Experts of a small language model.
Size: vocabulary 8192, 31.7M parameters.
Experts: 96 SwiGLU neurons an expert, 2 picks a token, a softmax router, a shared expert of 128 neurons.
Below are experts of layer 2 (counted from 0) of a mixture-of-experts language model. Rows are named router (the router's row for the expert), gate (a neuron's input weights, with its number), up (a neuron's input weights, with its number) and show model dimensions 0-191. Each number is 500 + 40 x the weight over its row's rms, rounded and kept within 0 to 999. Numbers have three digits each.
Before each expert's rows: a language model's description of what the expert responds to. This comes from a sample of Wikipedia text that the model never trained on.

# expert 30
It responds to: Words like the, for the, during the, one of the, and initial capitals N, G, P, plus the adjective major.
router:548457522479492453508562433544398539508537516431507539463477503515444528498495487494485540450546461499523490487500431565451466545516497465518439443495512478564553534535500468554427581522500535518549516481507466532564544553426519536511517516482523484538485586499543425543572531457461475513422495482524490449538518526508501515525439434458541489508536502457567520423456472545539458529526518450521445495535500527506528458546466551436490486465581528434428537459472495471553450462482472531499565525467540521473484544514474436507531606517479474454510481525525522425538540479417508475
gate0:456471553540440575450531454535528455501528476462527487457357472498435504488518438426529473513457500486514494461497465568460456508542579512445527551550491499521472554423504487407478525500573422548401473567520502517495492453457476533509546498511530478480494597442529472512488462512476541549514522519431478507442492474547494488532505503480542449515546518510514549509516479503536511541513456450492477566455546525468557568466583492528492446467503491410566527489452555524499470577519467521468445557439505499461500516515522463545462520500462483468477520505553451479464492490467553457
up0:476504427504459529509500527523518555462441495479542544528547496502473529449539535454527471516521481540462528494560565590522476516492468523467532496536537575478482551449547544508502504570483418469497491529402514504588488438435553476512543524421572459440434499486465549465502532546497503480512545457476578532501478473438485510498523472492484508554457512473508501536594482560485417532495468482498632472487550509467472477485537551483499493518530500521521499409506486436581459425508432540456479539500531507454523527439465508472492492539492475573462464467536507473509461442412490527
gate1:475450539436603597532519521484489468473440511508524461522491453520573572535471567472469530475440474468491495503537435494527508504446500554501565508500501512500499535467499480534424501527550472414518518512497482523537530470531417555411454524525462510518495441518436512501481460473505565502507447552487528482500551500538556429566566496499535478584509532496516506501505516535565511488526479500585512426424525512428543494595459492507478503512483544564498409475421471519459431502512510493494524513470487498467499465576510528455469460510513458520543382490520515445559509452459492529
up1:442518490502456369442532477533523550487502539467445428535453443468491539512505466474477526462550526477511491420575504452545552481560464489500473482500517490522511495474418409520490570487452499524504487477441542521520502459476538425489520545511484540519481472487513494547519502505480441542553486518497527459548462437584467569554530423453435468484505521598521538495513550481506507540481523519482577555484505447497464526435487530512481573484498461512477574492486480501486562495473433490523499548397502469474526520442487538521542544542501481466480454597511476514430587574486520515
gate2:498490583522538530514482471484476427515533504464502453504408525502367497528499507492462543509500438440443458490486586524500547500486587526437462502615515489540442488408513493488520515463491435492454489483550499498492452468466524527522536502573535528455495531539421525520542562482463547526481541569462575476600540482567533497520497529485489443527538487523504547520510507483579444452520527462503525494498476507495499435498551475504472523474469499533466531489464481550569454492538507452527508570520572451538510499470457418574506492513475488514526496538413513436472527524578505466
up2:479607529501489574550560547514484500539507463538405463513470542528399490537511471546467516491492443417441556537502469518477543462493484475538539463509478499467538495500424581486605465509543491586487517498460507479496454478495497562455515432499586546463504470506541467471400509523512546511549504552463477443548578484506495502532508421447487535479518491494463478509455483467580507460526482493504487557519487497512432522477454481485497538525550506500514521493534486535495442559551487524550513490489517528569503521416474435472592443606509459465480522484480557533458520505477445496
gate3:514479463446588536510502505493455434489517513437600571487458533476594478480510463479514586555553448531458489467557539520422541500485541512484417475549506444493411506458499488515524523493551503480472474516509495555513519487452533440490537500492502530523403600493559500522478512542512487564535553463519473523455445485475456415471522490435506524470446510487555437447453513542432558561514445465463416516473544503411479477478588482464544545454484457486436503491443474477483477507525462520510562460496526508470467539491501491524536535491460511447487497523431480454477535507467456490
up3:538478495432561483478492464512417523564529534456563583502400541469514487509515485475465566543536482529489516423545492484453525513456592509489525425503476500439476470500535496559569511435542562438475496524530470557562583492516551460467561468498457522515472531416509444550517597533491503484518524442550499506498461514481448474509480490489484539469472506517484449531540496550508561515504486472456466537479504498485455483467556477460500556430444483511524556504515493387554536495512451481563519468456502463496411476469528454516486481427471494558442487490461442546484500473500516406
gate4:542534454419518481536468512470462497518465524468438494450476451456574476446537474483496482474507477495429456499547444520544495589473434540524475533543482436475437440438486485454495531497525472518512519500579463462532544438515486522490495477519544463556541504512539504513434543522462554524422547564525408595541541530556514487501545473500507561545528486446572526541442516483459518541510464601554488472547456539428486477496505477492482560562557505501536602511494520450477541491510510493530502496498481575509498604442467515516466505510487483473540508523498469531512415405512489496
up4:437506496539478465597464537551419450473483470551509468494512448522550445477530581546439517449464511495561478521509496448530533518468466505585465478455558481482541503505493576492499533448581527519490500494487456528453477468536497465535548485506536424491539462516584507523487526532501431529474536513486573520595502481508452472526510472550509444511493483489471491469508423532522498545515592474503493480448417542521450440557519582538406396444485527561449474506499472498522518463452508502443490491465565499488487522478454419482507478414485537501466526509533529438491581487511495512
gate5:543512447465509504509514462463509527529471483621465475518564491563482519497452439468568470487480498540486454488540489509545520518545458511453517447459474487564550485448516493547517475507476449550479575568525500522529534510493505497547520491496558551503519514497515560578500515453455477515520492520581538549545462508570520535542539503504474423508397530475429540502458489520521528551528492517465582540513517433474504546544487594448474530471581450534524502406526514490516430499499437571504492524484529450565438488450532507481498565498544531460469458503527470425415432431464491514
up5:452498503552446447520537485531541547507443540415416556491562454502510536525491510506548520541464604565470546564443454466490523501473522503477451490406585522438463503552580488479431493460449574487507488485474477506496519506482494538477496504526512496470573528506456544481465506549485458451439455498498453459621431451468511486454523470487477475485587542512498541503447489541517506628485547506510486470464526487571489463479484501490581530476556477482491493462471400472481464447517488471485522544492520458486466455512404536484507466502518473535448540492485465532494540492508452471
gate6:481456479495581472488523502499582550489436450513507537438505484548458488470458440510541546546480584559505506579461450621468522522503496441456472489560455444481521504488433509462408507504500414467502469440545494547483434468492501560443527488486390476471517501489469570479469449531472586481466467509474557516521471492531521485548502506489433543525440512519479569489518407460514491524517607535489524533513527481440507545432490496495527490446572504551504486499517467491501469502505441534562494451490553497498480447557493489508475471527451562501488460447528502464585503492523539475
up6:588492456542491472560528518487536549522513519523502497466514444551483468498464432500480447387464505559440488461491477493452475465546497546505472488618528446549452444514406558552472522481460466552559511443536561503566489517486560516467496522521455506498469473438471495519468538520486523541534516458559476494489494493474467489454473473415468465542467523443499482481482431578535532517530558540488522444461459565469450536541476454526477491504478520475538514484475392530508531573522508517553444528423533489529443443456525447462491447468501457483522531455484496414506483489569485434
gate7:531484484442445524516546540487472496502494472449541516556531519492476545448552443488438489467566500502532456422570401542477411519565464461506487439393477562558462466560507524523532511501481502531485502482474544504467555535435544487458562521443498439513473507486509552545505525457533547476489484493459557464523423552605489524526485445550484519516536460548525492474545452474539549460549470517483503494505539567461536580532471552486493534538565518476494534484538594511491487469544525527476508491405499466557521518510481518542467450445509574436487514495535487485497595498459531520
up7:454498497479496487509501466472460592536492522568468549528468499506469479478515519551474558576489514458462526487452463450589576563481464469483511497493518473450549484547523481481474507434540484480458516434458453457433463473450562454519498583473471469421488486521520515524495457417541493438571494357491480562543563486476441519497494495461514481470500508493507546495474544469495463528500433425538476523435507538516471427471501566505514527476524517508575494422479466469486477473448472458511492496583595510557552485439495533479480547505479531496493475502498462599456459471548497548
gate8:343421435346486480459459504527485479446514566441469471437456481517461566563511504457495493569468479504467538472512470465546447481494497584533476486521448486507522639457508489497494504437487437555456490518528526440554467526468492524516482513519489517458520489479569441592529409467443473540439449468475423514507494575481438511515534488482533532489543455474535561435493484485525499471498488473481494546466535533531446501503496505520476494498520556464461480503503550485512479580466505512523511521474539520497523525513460445470437527513485534484546495526480439505502497538486516506
up8:441489486468508520454572484513506561585429477472534424560499488510535466611493517545487565486533427462481569437470514533502458537488586467496533543470505474563509471466483559444478496494554493495503531531431481564551587510463481591498491504485478531484485539521467537442494481514468550466589469492509423575507539507496575474537513427467476449507488482514435522531542476521599550498580478471505527531461462515426516470486582482494515510573463504523477429471517539493457473559510508520504536553531464494521520494538504469445483512532505432513463503517462447540440516519564530497
gate9:437500499508503494525566535464487522464533535551583546457470529454506483513520432437538479516467487559479496537461512500517511526513470540424516526465397539496528509482495453471481489518479463505508531529492482500525561541530512432504545499486523456556535467476555493449426617448578536492477499481550413490543524501495571445472578467508531536457501455487512509438505494571585494487545557539527515470466493460440491522436489472494454489373526495489617520450457466463503477522476470512534558483538520464517493553570511499554500502524488442500522469505557526422575508450563503465
up9:518424575532447507471490490420483534431498471509485537487446459422562492519484503403514536390516496477508491420488542512507556497522483442502454510513460490491464477527460409459514446533512470488561583506513532507507558579493492467575473520510462487472506486482560440533441559526542541443471514511509532466479453539483500516514551489489480501497512374521507461486515529547464451520474562440472438480503428482445512491454470507447546572485492482474584529464467433402486482527468490432475515443508551506501517515552537492435515486478524501490472453510472439478519487406520478534
gate10:529552460503537479441515531521509511472520488532479461501474493517532562456465413508482500511562467510502450462478477512538438483479471469505454487514443502533479425519441517439497463533525485432496532559523521471533546584546544544515485483496481460528508526486591514553599556479518456506452552448547447456519465454476530548426460530460505520506466425540596494465565510463488510466387440483467548506488515552514440519479489527520510456476547474448477537538483484474519490442553548477497425492503577464522403513440554484538525521535491483505517546527514504519529381485478504402
up10:521515493478484489539509461558428528529548566524510481504509515489480476544506577512485529499527566441524566515555462464517489505452509539523530523560547455508528565541505472526529438421436438428561478528526513475448419498517467404524544512450536492585511541506451496552423497528516514528499538486530563527453578508540449516476471396503472576361494477470470473498480507467459518475545478468555520525551476472533507515477518437474475538567473521468497493473514518535497447551500513480526540401462560493467546495440449515551473475503479479510488449453519448514557549469531444535
gate11:598438393514535504391503481553438524456413478537488469525455561523485506483420514461484523558465507488592473493510451476510512514427512508466416454470566496471539491496572504562495505453575434496536602451513476500527578539452464475461471496478519457508553575454472522480494502476439507551466537480579508502507433461520518501505508495496483540505518561566549444427516467496563472506452487537481482514470466499505565511468448489481441451471537483477473480498561509479460491477553468491459458547501548465495479527538571445442446482469538542468463541510507516486468486491489547488
up11:446459529502500484438578548508592528457559503509542478478503534479516480527557501498539453483464491531465578501460507436528469530579497501558571528545489481507466537455468478480427543562519573496537467490459504515479394517517540515504462458514529499479531401477480610455521539480552480521513407473510541504518535509560437521440474517561496464465468526439532533526492505515481473507511554433438450500573536519482504534527512493468523552476418483524538565455509528535552463502459503519510548447465493485594563489509442527485494497596416537475549495531520463552510516507498444475
gate12:448439534507475608575525480537466589507548522526549540516509471452503454556480472483518545540497503524495577544432514494477528500463452452552490533490436462525418484479448500492465598513519508456421451511470484477460466523482479514549501526414539509423518519411494435523538511543535517446524439475451508501575492453579576477546487465425507515539444515496502516532479528522507482470529505499504501489468488509557591547504525551479467529457524522525506459435546474565414498421489449500554449430518491539511458578528502475474467537489491484456504504491561550540462473459487483492
up12:496501447454556482465509481443525531514499430521507484459457504546515448436457578403503639533565543486396541445445600575470489473501500505483468437474500499461446532455557520442566492498519511466491466481525539482479461455526464511468496507496590495418536523492537453439483537542479464569527530528516470482568494540484474577523487578567451530461451475491499465516532514531530472492487519465505553512479545434503536495471505481534477532460540522474572539510473609489478511525502507462461518530503461532433502479482544447588477543489533547491500520539510551517500509514501547529
gate13:512475438501525502541546568454483500491497451493514504429473429493405502547502443545599474484587462474494459505541525461478546482490471523460478465461485473521517518471464550433539529474486417504516512539515450509561496574462564441572519454481558533510472531438490542418489580536493463497497480510462543475525478488467443504539572461483464546464515547495584499506543547562518526558517462517486534426508517454521492528510532515470425489517498539470490531446463548464422551518528544602499478513546525399519569519538542483442495504484525524533576492499449486463521487533487572472
up13:531565540506485558521509504488480536503515476467581481505449568489582509466454465519502444489509530533506535493552486501520566445494506493547464579561507536500497549484527502541503460571583468486458485472507566485504488496508505502503452479497526544457502478485435616513518465523486483481489456527506582520492566516579499536496491518482589485581426468453481400474414494520459504565519552459474482459578514479471549461498513455520492554501531454546418433483507538533562543488490466508456507504484516447457506467540477598543410468486449468544470518454570481521445540491559488543
gate14:429494476491445524545577548483521509492497436507534523498488426497512578484479496514512499590511422546527375498479499582487500484481497511479450472478576565503547487493439497410451513429509480508534476438512431501558507547453437522509493474484435443472474523476541528519539512468449483498501489433564444548510554421490520470413494495557524588471507471550506503422465466509576493525443479542521428480487495513438538423479447493504495523522532510509531440473490440488573564477516548461502463530469502494503554514445492561542434515487505503468542530505577451502506478493504490479
up14:488481487467445500510486505553476487502475503482534492497485508433538406513433578486503589426459531502457518523465518455493521551531530514532565550484562516489572492491461479482593499473444521423505465425465584501470580522546497489490522616450518544545538440578538516559449524508491482480537486599483548500508508551524517472436518512567515491481514513501483441460492486439529505519543589547463494466538492519511458474452529519508489489517504504581532558514518568541500556512559468553498415431481505424532446516478470501496506516542514524520454533475450505476592496530436510500
gate15:447455476497507551415483452574543439487555492492493526460499511490535515453564588557476507449487490437488466460537461485519442441473532504521498491464553458444482507519573418550538403548552534492491519463467600485485455504478443502564586568451554592542515437538468509493579540509516503476469506486506550509556540562509474550441535435493511511505523523454537522494488485510546509519398497493465520459524531483448503455528500488504575506438524523482510495429425526421526489506520502507498524493468525569559545467454509521506488517519542536532535455575527469526484482464526467556
up15:568506475564574533481446561498409457467535569568473465457489512425479480492513471447499567556510448567469493554523497477454569501491503465531435536538491550496458463500538507479531446513541476460550530507559505547503487439455537457470480475542468464531456562609505534518538490511487493478481467520476550491433485468460496477508435444477433505501453503571483488490473458532491528423521576604534522509481415472468509489517467449469511527513510533433566511452474513472467509472482507532534443515559520498441433519503470437506591440490530517560425549500467512457485537455462516510
gate16:523457458475508540419521532527468486453522553472431476507410534536434470488504512517622552600466499442501453506503485539568491438571453488498498550481538481596549518507434556444469483539470527443475516498521429527505483537470476568520534527484527581467497512549480509485427468504475471571514459578456491478485494438529522515479494525505551524458470466535454520520460538541462569591497457437491607486453517482513493489528500498496458499535511536477514504479480498508454445500523433513596468530500511501526475463549469429557469508450571473486507452426508478495450529510480505529
up16:545476492556533521524468489562460509468523445544508524463548500469505519540527497529522488429485527494438454502453462488475458527457554532457582535549422555558472480488479499439536446566544539507560516460465540459466470438502485532506539572411483520469540517557441554525482517457535427520482484503437451458500543455479469473583442472548554541536494568497461492427489456521500519494597458580531571513512443450485504530529589507455527448448468555534480499496478524460452502491524521485628526522502430494522467494552507525509514525479510481490511486523505434488523527513443497415
gate17:485490482535515493512523545531542504508440540470572577474525470559378478534638449518462515494468562517482482502460484488469529572436545480530502509585528537578538478462444541517449461566448506506496491492521467520556549507456437566468520451471617488468514505514447532471493551490482492542599484552515453447544512536557488435561428535485562449455499529507514554551506484484546522563515522475499512552529527525514520474475542547555426484484526461491515497492467529518468522489465484525411516477459512476497426469502524529496523452495487566520490547568480480490514511465545483456
up17:568484468510505481490518485413445501527498462495434461525542501475616551533431528500558482534477451532503525540509534451479538439522483571482535471564506535435531599564513504489517498456579511420448502446529538456503454480488490508536482543501499539506480453504589572499517544496517494554385467534502440448484498528416514555465530512477499523550549539478486457521494477516505499440552505483478534534428515555558556510517512453461468471471479520477509503503492528531563542543474606517532481464511499516593504467513509475470500544358511497489510516456471465485515505500449542534
gate18:542450471512467545507573509518546474476499531405468573492541514516448470455469517492477525538541492506546453462552495539459518495464536484535543507529509526481482492434531479583407536505443525490551480574539435530453467510501497548510566441499455499452517420530483499480551471445542504554501465476541518529502493510556486518513458512589493552445489467458576473465522573519509467602516484452543408473532505480534476468531509505595511446549540462490492552543565526533497468447537518523610472485602527539490529507429501483467511462468542476497484429461531465506469515438464496467
up18:588516497436440461478527497526519474461559493514548528483586386508463513586470557475537529549493480412435479428454483540514513388466486529518460470487423493516471505492471449432483541462497475467521487502529523549597483499556463491503547550477570527533531505451469501421503442478493495551539507477535470510470520501519457422415453520495442448565506514458449507470448482557477464522478515541511511529515499530532513547537517577502481518445447514514507460507548438546553468488519468446449498460477494524555547537504482520516436480492430530589443464527552453484507483487503510480
gate19:478515467468533536509493520490472446487562517509560514496471553471498489487506473444463575397504499539504471539463422441528535450545531460490454504527545516480565541504484515520567526502559560528520456454520485541469473539559531450618500475491445494525533499507532517552520537525431547551473480485473553501454493530534517470593448546466514520452551508512441533438517477470482567490464496543467437543476500537563507447594464511534591421543544486436428524543463468501496480458523470444555496508565484513486519453492477414528510461516484556510525546496486426486566452547506437502
up19:444526555447458457485514484593522534448485508442492435428502495473512433521537587527491501536551507494482545481530450432436473496446481499517485486415441537520473463546476536527480484556518511492582528525436496452470541505479498544464512483616558485456477456550467488544441498494496483501465504506501469513454523445472461568481551468528525446479473514471527487502524565533495488481472565470523466542518496429561511524451507507510532533432483543486525524460485484522555499436480449463476468489457468527468502558483552521424540460464522494523526522397499579640548513472529553430
gate20:526433456480524556509494532588566510558476484465525452456494540549522491494494491492560539492614472560553522512434475529529454498499514506477541459545431472446497502489537444574481557535525462488472441488500522493533514528507538457501506619458536517476541533494535536466483469543506430536496562433467504522491471518507515550489487467533494576459498520560535507496532488486539517484445514517551467538506538549469544473555492549581463574513487567502561472449534445501484478553517481518521451552494427507464481504470450534473398517551534552454470435478445515501483592476393490537
up20:522532479502482496439550486510459539537488540490514477563491513471513596534459530463509493495526500478512499479479547525458496418409561599499498523522522510592464559601506498501530473533513443475469529536464515526548442425482510506459535455583503486495491508481472567530495469516507531447533615521517515575478513510433490526528500497558486479575454430487493457486409457507542540483551484482490480475500499500457551549577474512479435524485474535539486495477559567499564472490539551536513434448527528553536484375527463503541453489496439555429487495512479463469487500506538425514
gate21:487430469463506513536507524522504465511526519438550575504543440489559477526474583495518487416481540514463492513464497550485496503463416440457564504522455472429485491510518505557419536527477493510492434449514522524542533482435504535401517478483477540491375478478505466437566472491532442546547403500506471480494522466546510527453503481533533505524598472467465532499529467466588486484520523431509515470528553477434527483522519476500483465578506488411485508500500480506489490540486511485517562547546536475461474526485478485548448498540587524484515516514472531445511561383568532570
up21:471428473540506515480555482522497461489510510459444544554514457532518552539576413466537490487513498568407531493498474571556496474573429506558475532510452471504527558457470499465517456536471542530557530477534504487475493574522469513503525534506536458589444458461558596474524553484441476541479516481477486543514532430558454485425537547485480454520491464484436507542531487495482549532509505502546499450524619477499528502519498427479483454483526533460468482548500475489479424535514468505592507548476438511502518499534432547525451555456488547513561563469492522494503480528417514412
gate22:489472548483429516515457507510473510497490458521478510499431493471465556500519535483537505447547489506494454543489524474477443515527507524559506465446484491524496503537477444470503515495453543554523558481481526527482509464487557467487559549426562548461462533509524474467500502503476546561469491506528545527480480475465470586430494574509461509519442405442546518471457453502517514491579500544501551494415541459405497535529489499433398517487514545527454495450474510532588516435596538577478514500563504518439498467467529589520587485553501508504511514441602477479534579453551525541
up22:460527556480546474509455513415409463523575534530511456466534465492526524549487461434582468438537459567604473531370476480533491558509539507548494477492491525456563486578520536524500491526474562505470450410544500506460462486481563523488506538528460513533531552521505444556478513526481474473494457476462519542450556530407490476506522448518518482502484463516509486468499503541568515464514481559466519553482520550511458465520478456554535496539504506545593510438437490504516476461495477467549532519484459512446565462518539542587493524493483586517485546455471489478547506475545469589
gate23:481491422529547477433500481528492534460491457444506461590497504500529504451434481483478492521511525511561529421443570499378531546490585485493489439467484516488500492491448502484511508486450537584543508493529464500505495542504468576485470495534519463516525513409475472448475423490495441531471529507433510456485402483506510513515490549506507535539563473445554491569485549568554427509458494475441480439503529547476530496451466517445508511513634465482476471451475531561556525547483459528557497454550556504580492581525497499494492508466435494517549489494512515513529520483474544578
up23:582501577468475460545510576532450556484498519436544552434498507480559530586523570493540536483437523553495471610574553473579529504565491527521435522512551531473520479484570513541494496483595523475478447509532521510502533467496482478473497489497550542478478462557498528540592563501468552478517494495537495533518596480449510460499529494458486533437479488510489529509509525460427582481473558536474481519460489441591491540460496461541486510483474501516465513543507524450552515552531549455512476503514486470435510437549433526492497477416468465546411524484566484487523485527460514464
gate24:477466476543462417485513523505473567525559490546469492524457545524542478527514535580459465515484594559548537517492480473451459560505567512545504511518539488484583514546479547517528501520501490514556422485490450475483525447460621557541506568548490483507450503524585474442457502499479492541540497431508452488482449468519500455488485471473462460464564532517580495574537534522529460493516542475526457473549548500521509402543528551518433505530574489519499493531569510470478483529524547511471492549465479487538522469520463488500490600551460488463464542492538495403571468411555529501
up24:518485498500462428459532515471536536504492455519412466550454550512580495536470536535477485480515552541534572537508451484428499496504520468528554517498494400488564469499456492532529427485490451522557464485496438502460484502494476503570554509427508420541434532481581497473504472565476505544502463500438441513424460475501524493550538461467455484531492552461542485473532524496571501502554603479516520458501535522515510443503555542491457492628605526576503504539563495495448501518474513490495507570533440494530521504509501522538526522636466495508476574490528482502505550486502509500
gate25:525476585506471426554535531542444494551466559530486498529547504399449551489509525527516536546563439454496533483511521533534472466499559472473451485529498518491473503526471477467444509569506556508534568554507489494549598491450516546500489490462538542543494529540478441517527534491454454538498452422593462531549543539503470556440519534460476525440514506605496475505482563490444625518515506509489481512490526504498572516507512507416503477491480419544497500485534556477530565522444539535481575515514520488494485515416487447518540586474532480519533486452537492513466451441436529536
up25:519516519570511483516566581497513455495441510591490569460457490474499498516555505526493477464568489508561533482534525446487588482561517535467461481501476466595465472468473510505505498507494513486458575474492582484485469529544495502542466497524488520534458534491528582491458523471516502502485549502507460511464486496471483520520467552513448507442546528470566497485480506490563521470498507544432444440438533480456527506444504518508502436551491538459500612579460511444556531493507522554578482555538494518451567489514498524465571494472574490522561433472524503584438358547455484471
gate26:479481503527465470466443454539570472452426557480471479482443471449539498523454490467533503539563451490530430511441490458515519466479559488495453520405440506541536525503524499506475465431581523473570491552489523498534571574525538573476544419586454468544512477493440421468456459478444541523517502477503470553514418457443483467585492475502452432464541480513526541531571450495546522524506529509524475554560516448545466510507500507506479489507521490476496588499516455465545550559490518542566539531512480480475436480510493486455553467479513409502554557510502517549423496542512511528
up26:481506547523468533548500508457535479512553542539563547485569451583466468472572520548496545470548525516505546520483481502439493460557515474535492473582541474430471489448543492449510527517488467500475502476514502549575495474545500493568509488463529430504436467530433508455459481461571535441515484520509487535456510582499473496446523531475563497462438504528444461523511420503497464467505493448486554556478515532539370473515500535545511480477498513524540450522416479461460453504483478483492566468498516625492482564480545433505394506591493520472477451529470486505576441503482494514
gate27:486430498499553504394548511490525537438507500429492535505508495517579537522451553519487586541475475541545461563497536578528461471508423497544486498559489556543438554430466470540461496525531540521467518490540499454479592533480505555467486489504501497545611489565517497507490584513510488505558496473528461527510578533516510457505575485521494527511550494549551532453513514609471492577519422455483550478464561502572542459519563482488432453459540419505515491565486481528563476497457555470469490551483518579502527521519478520545479555490490510509563512495495513498527486464495530455
up27:493478545438541445587496451502475477569506447507487437516523468531479508468548429436503484548475544490470528385526507494499463451438533494541496519561528539499535500528549551518510519508471462451539442544441514511558503524555453510602502543493497501498397548440522542463491515515505510481526487474402525470532426489487521498475375578498507489557528448467532478591490476418485503496487560531490496517523463493511489502461379529496460538466516509502570485515527534456500503492508498490525526443475450497476518496508480548513427508482589570459463435571528504501525511532543467502
gate28:457459497452532512514468535464508442447452491451544500501523513471456518462486540460477489544541527501497414476517492553505550504470505519570475499456521530557522591468529499494419508538570521488457441528474472531490593497479604495454459540496539565474552517493442525495474463514468396506507463484490481569504428567508567509488421466478565517454516473559413538465448516465502548477508463568446504502512552584555512523480554587448541480461462531505442560552520516517493493489514487440515548587555506516546466513489519509504540563534471470438508498496530499491487454520547456573
up28:477563590496501506483519535570516552456500510581420446507449440556474541473542481500511558545512502431510506479434542463460489488490476476499539520475477516480535505509473446431509510439577502594496474417497525463489528493563496438539572481483522477488507464495477523523522430490433496485498545462465516500487523506533554422487478498594508481544549532467534416517493588557493501525543452488483516464417533484481428497468526488577543546450505463491517483516565472482524420477515391526486438521543506537521478555527532471506436489509482509398444467496482477485543560504508533550
gate29:506527456502519517489472613479500494526487458539406498515466474497444450519512562544509506459429467499475501483403472472460434501505529463525457447519516461476472495558408419454506451545447469516472488457519478479472508498438505572512505526463500412494539516549567475458512551528542545458519534595485426523494462500525465542476596504486503569492471471444569556500526534450532464503533542521488430474535584503541465443481510519486523536524525481534454497482579593554489469477486494552499518446427539475445470506512538523490478572515496523519443500458448530507439461535444480524
up29:480527501468546496465473449504497497460551389523514474620592506539429504484432551588455514506507593459507489439487572531507513537555511495475498533542492507467420519456516403476435509498516519432475525501521499471477492500439473541464456508501441514498475499544501421518516504519475559545504472573466439535454549506469485502521482482526519519451459504496499547514479511526505487512482538475494419511445467524555498472469515483503410489507550562447445489489485462532528515514548437464481543520479576520479472559511455430563507473485478485559485562443567515491573496422467448427
gate30:439493493408500549541500454549444505492543553534478500477509478408448464514545466497534509486512464407503501427434477504507460449477397435546521516491536467546485483496510542521526534452448539565526438509442480514471517504573516543556531476494541491493511534450470505495495505433489499433461536521502435515542478511573504419567458494457486579469524467488531577545491515488495488539475487425564496491475534597560496527446455461502486499524510555474424555566467556507497492540556488484568475467443474537535537486547498577524497551466458511495475513569531566507486452533443481528
up30:532520495532565465567536504539499513383490564522454571462529446512494509490492613578515495514502532505513517515449457581458546485451579505454432516497413465527522500518570555487484515574483481482482517471485531457552513429575439507454508547470497607493487498512490502446511509444501450477423462456548548465513476515494506477545507481472532502505471464543498525534537473547466472567560508560504496522456437423486455446520476527551480494488502546562504456466547462457507506495514418505426563524460462440450546485507523503502511441464569567527508478495456484458477549465484506490
gate31:543492474502454505537467529489504540506473512475594508471427492485518502544523478484563510534482411504478491473462529522489537474457481469515550498476475484467523506426520626478460489573499553427526477505525496483518401527484481541519502471579565571460568500512488532500583556514482437508486540469452474425535480508462513505481484528469486524494528516553596521503496525468452476534488542563549467595546527493567534451511431592471522524488543516505501488460511547513565553514554544540509415508457519453513500532538440515506473542527531472529533434574580461474551502501426470543
up31:468497527466589523555548535466542469529515434527489465500554537552443499555485511476450488500494470448512371539554500476518475448464610506508469587460553499429456528466537473483537468492496522508506486483490439498430592483496468460540455552403454461481473558540514475529418470437499517555512481490502475510486534532521467465466510543484528602511578511486538406470470460457525500495485495502457501432507497477490478471508509528476456534479501485431515481511492542404447443499500518489540498532504567513443558503499520500484432480570557541532426514535503496495505495570554518553
gate32:514449512481518476473501410500450521508511437467551510421480467500517388509548486473501494481504500498476519556553492522477450483448426558501459507578439529504541492483614459491508466438526454522553488557511562483564562495452513507517516467450554472431500396462547514536512451513539548434520468456510563534506448466545527530535554420492557534529496540419508403442485515516515458475601476417544519543479492546462535497559494512514482508525456543535499477477527556466439530541512487445471497486510491510534468493523539506516444507521485534513497441516474479497412495452552524519
up32:509443511471633483533566427577503549515482520496487456510553481432508479510508512471512548469590480456458493558506474520518551384510513544498502505504505496441503424519506465422429521498477483553490499503554516472437395461421511586511470455500537554455488547527511471500483521506487519434531525475527511509566446481477449421527507466455462537459528467432573530476467516455510538497506534441422437505493459432534499527481485500524520515515500474511474512546520429521534474481493459540430468536497487521522613523558493501511422518493506477506456482512487533457483561524556463471
gate33:461516550458551501577564533474563481501539488476645502496488501457539482490506505505461575474505489478490478483501546525462498505433526470474526394536496464503473520497517488503489533520473629503502510553497481527527487507464499509484469490528521494565511568498570466508535503498493448563493544473475426511520448527495502558521439462446478530469535509567588487435489581445526444549477459598542550409446421509487520508540487545549523495525486489559537452580416517505538495482473524558462517508460550537484483565446509517501479517511510512456502465505624497478506461495522481509
up33:511441464494563470559502554511548472525459485539529572523539480495475542513504550574501535477536493508514432476504529529460450543482532517512495514542473531532444476506511451499568494563457530440498543555443494533434492467514484464492555480507450471547537541489531440536483519505513537584491432429533442522520432490555490496497488506475455563499508541446466476503501417479451481530494415493518513494476461474501505501472534499488558435420510519574471545607455550457510443528428618476488432481527474551488501577464500610491510483431518480454520543512539464455450536516546500450
gate34:504495495492534557509553473466487474469532511449477488559517513529450486489506490446498523524480524532454433554422486534551518469520425492594384485493453484503496469474456527572516521520458499433474478470502536473523536500495500528412539557492531467504509443515505511493489553479409505428430537545527389481465453497546513505472457478554493483529539418456482478495486478478499531438523479459511516505630479475456523469521494514497435547550465508511490525540440590488510520520470541552546509505514597538489494473545502570495491450494523525410467536491546542550481517621448492499
up34:519463501525502551531475456495517467549476549466462520559479492554386480425477483443481571502495524560468523481467535511525527424472537528518525482448515490437475482403526538531494456516482477431479472475489481543507515449594450424498484462507526489543541422566499517484536587513516463544484550443529519494441533581472515494494472551525514580513570469543429504523495504527551449513536397504473542465519539544511478449574498489460458523503517476487425505512482491547552481456482483474550502568535545443498466409513537451485501509482508489445403480518520524428527520510515432480
gate35:517470521522472462474455459552524538503489467512556577528444482452448557492524538486576494498472523615465539481577457548508532570541452518493506564475508484629458457517536540540502569576505470504498527482553465537473506514445580487525534520487513558500456531533540451441552586516523514514484472461501538561561577514544433551496532550512541534502575529509547477529484498515487498550563515528502419595523514486473506513496524456503487439533512439493447511488565513535485504486459537499538479482522488487510513468547449546505463593498578454476521466443484524544435476465472510515
up35:584481442543468536476531494430516493538523490498459500488545532472446539526527533448484610491486480451456474559484522456525584481480540510494527430529509513532467531511588579485460432489540455511476436531516551471560569532533475542468473460496487459548437543434551515538463533464529498478567530469550517486471531481429517514497514515423466552464437530552488533518524530518460459448511444559483490502484470543527518479488410495469490591485513558519531539483404479539469461572511457499494526528450523515540599574478553466547554482463505485503494530501532501582455459486497489456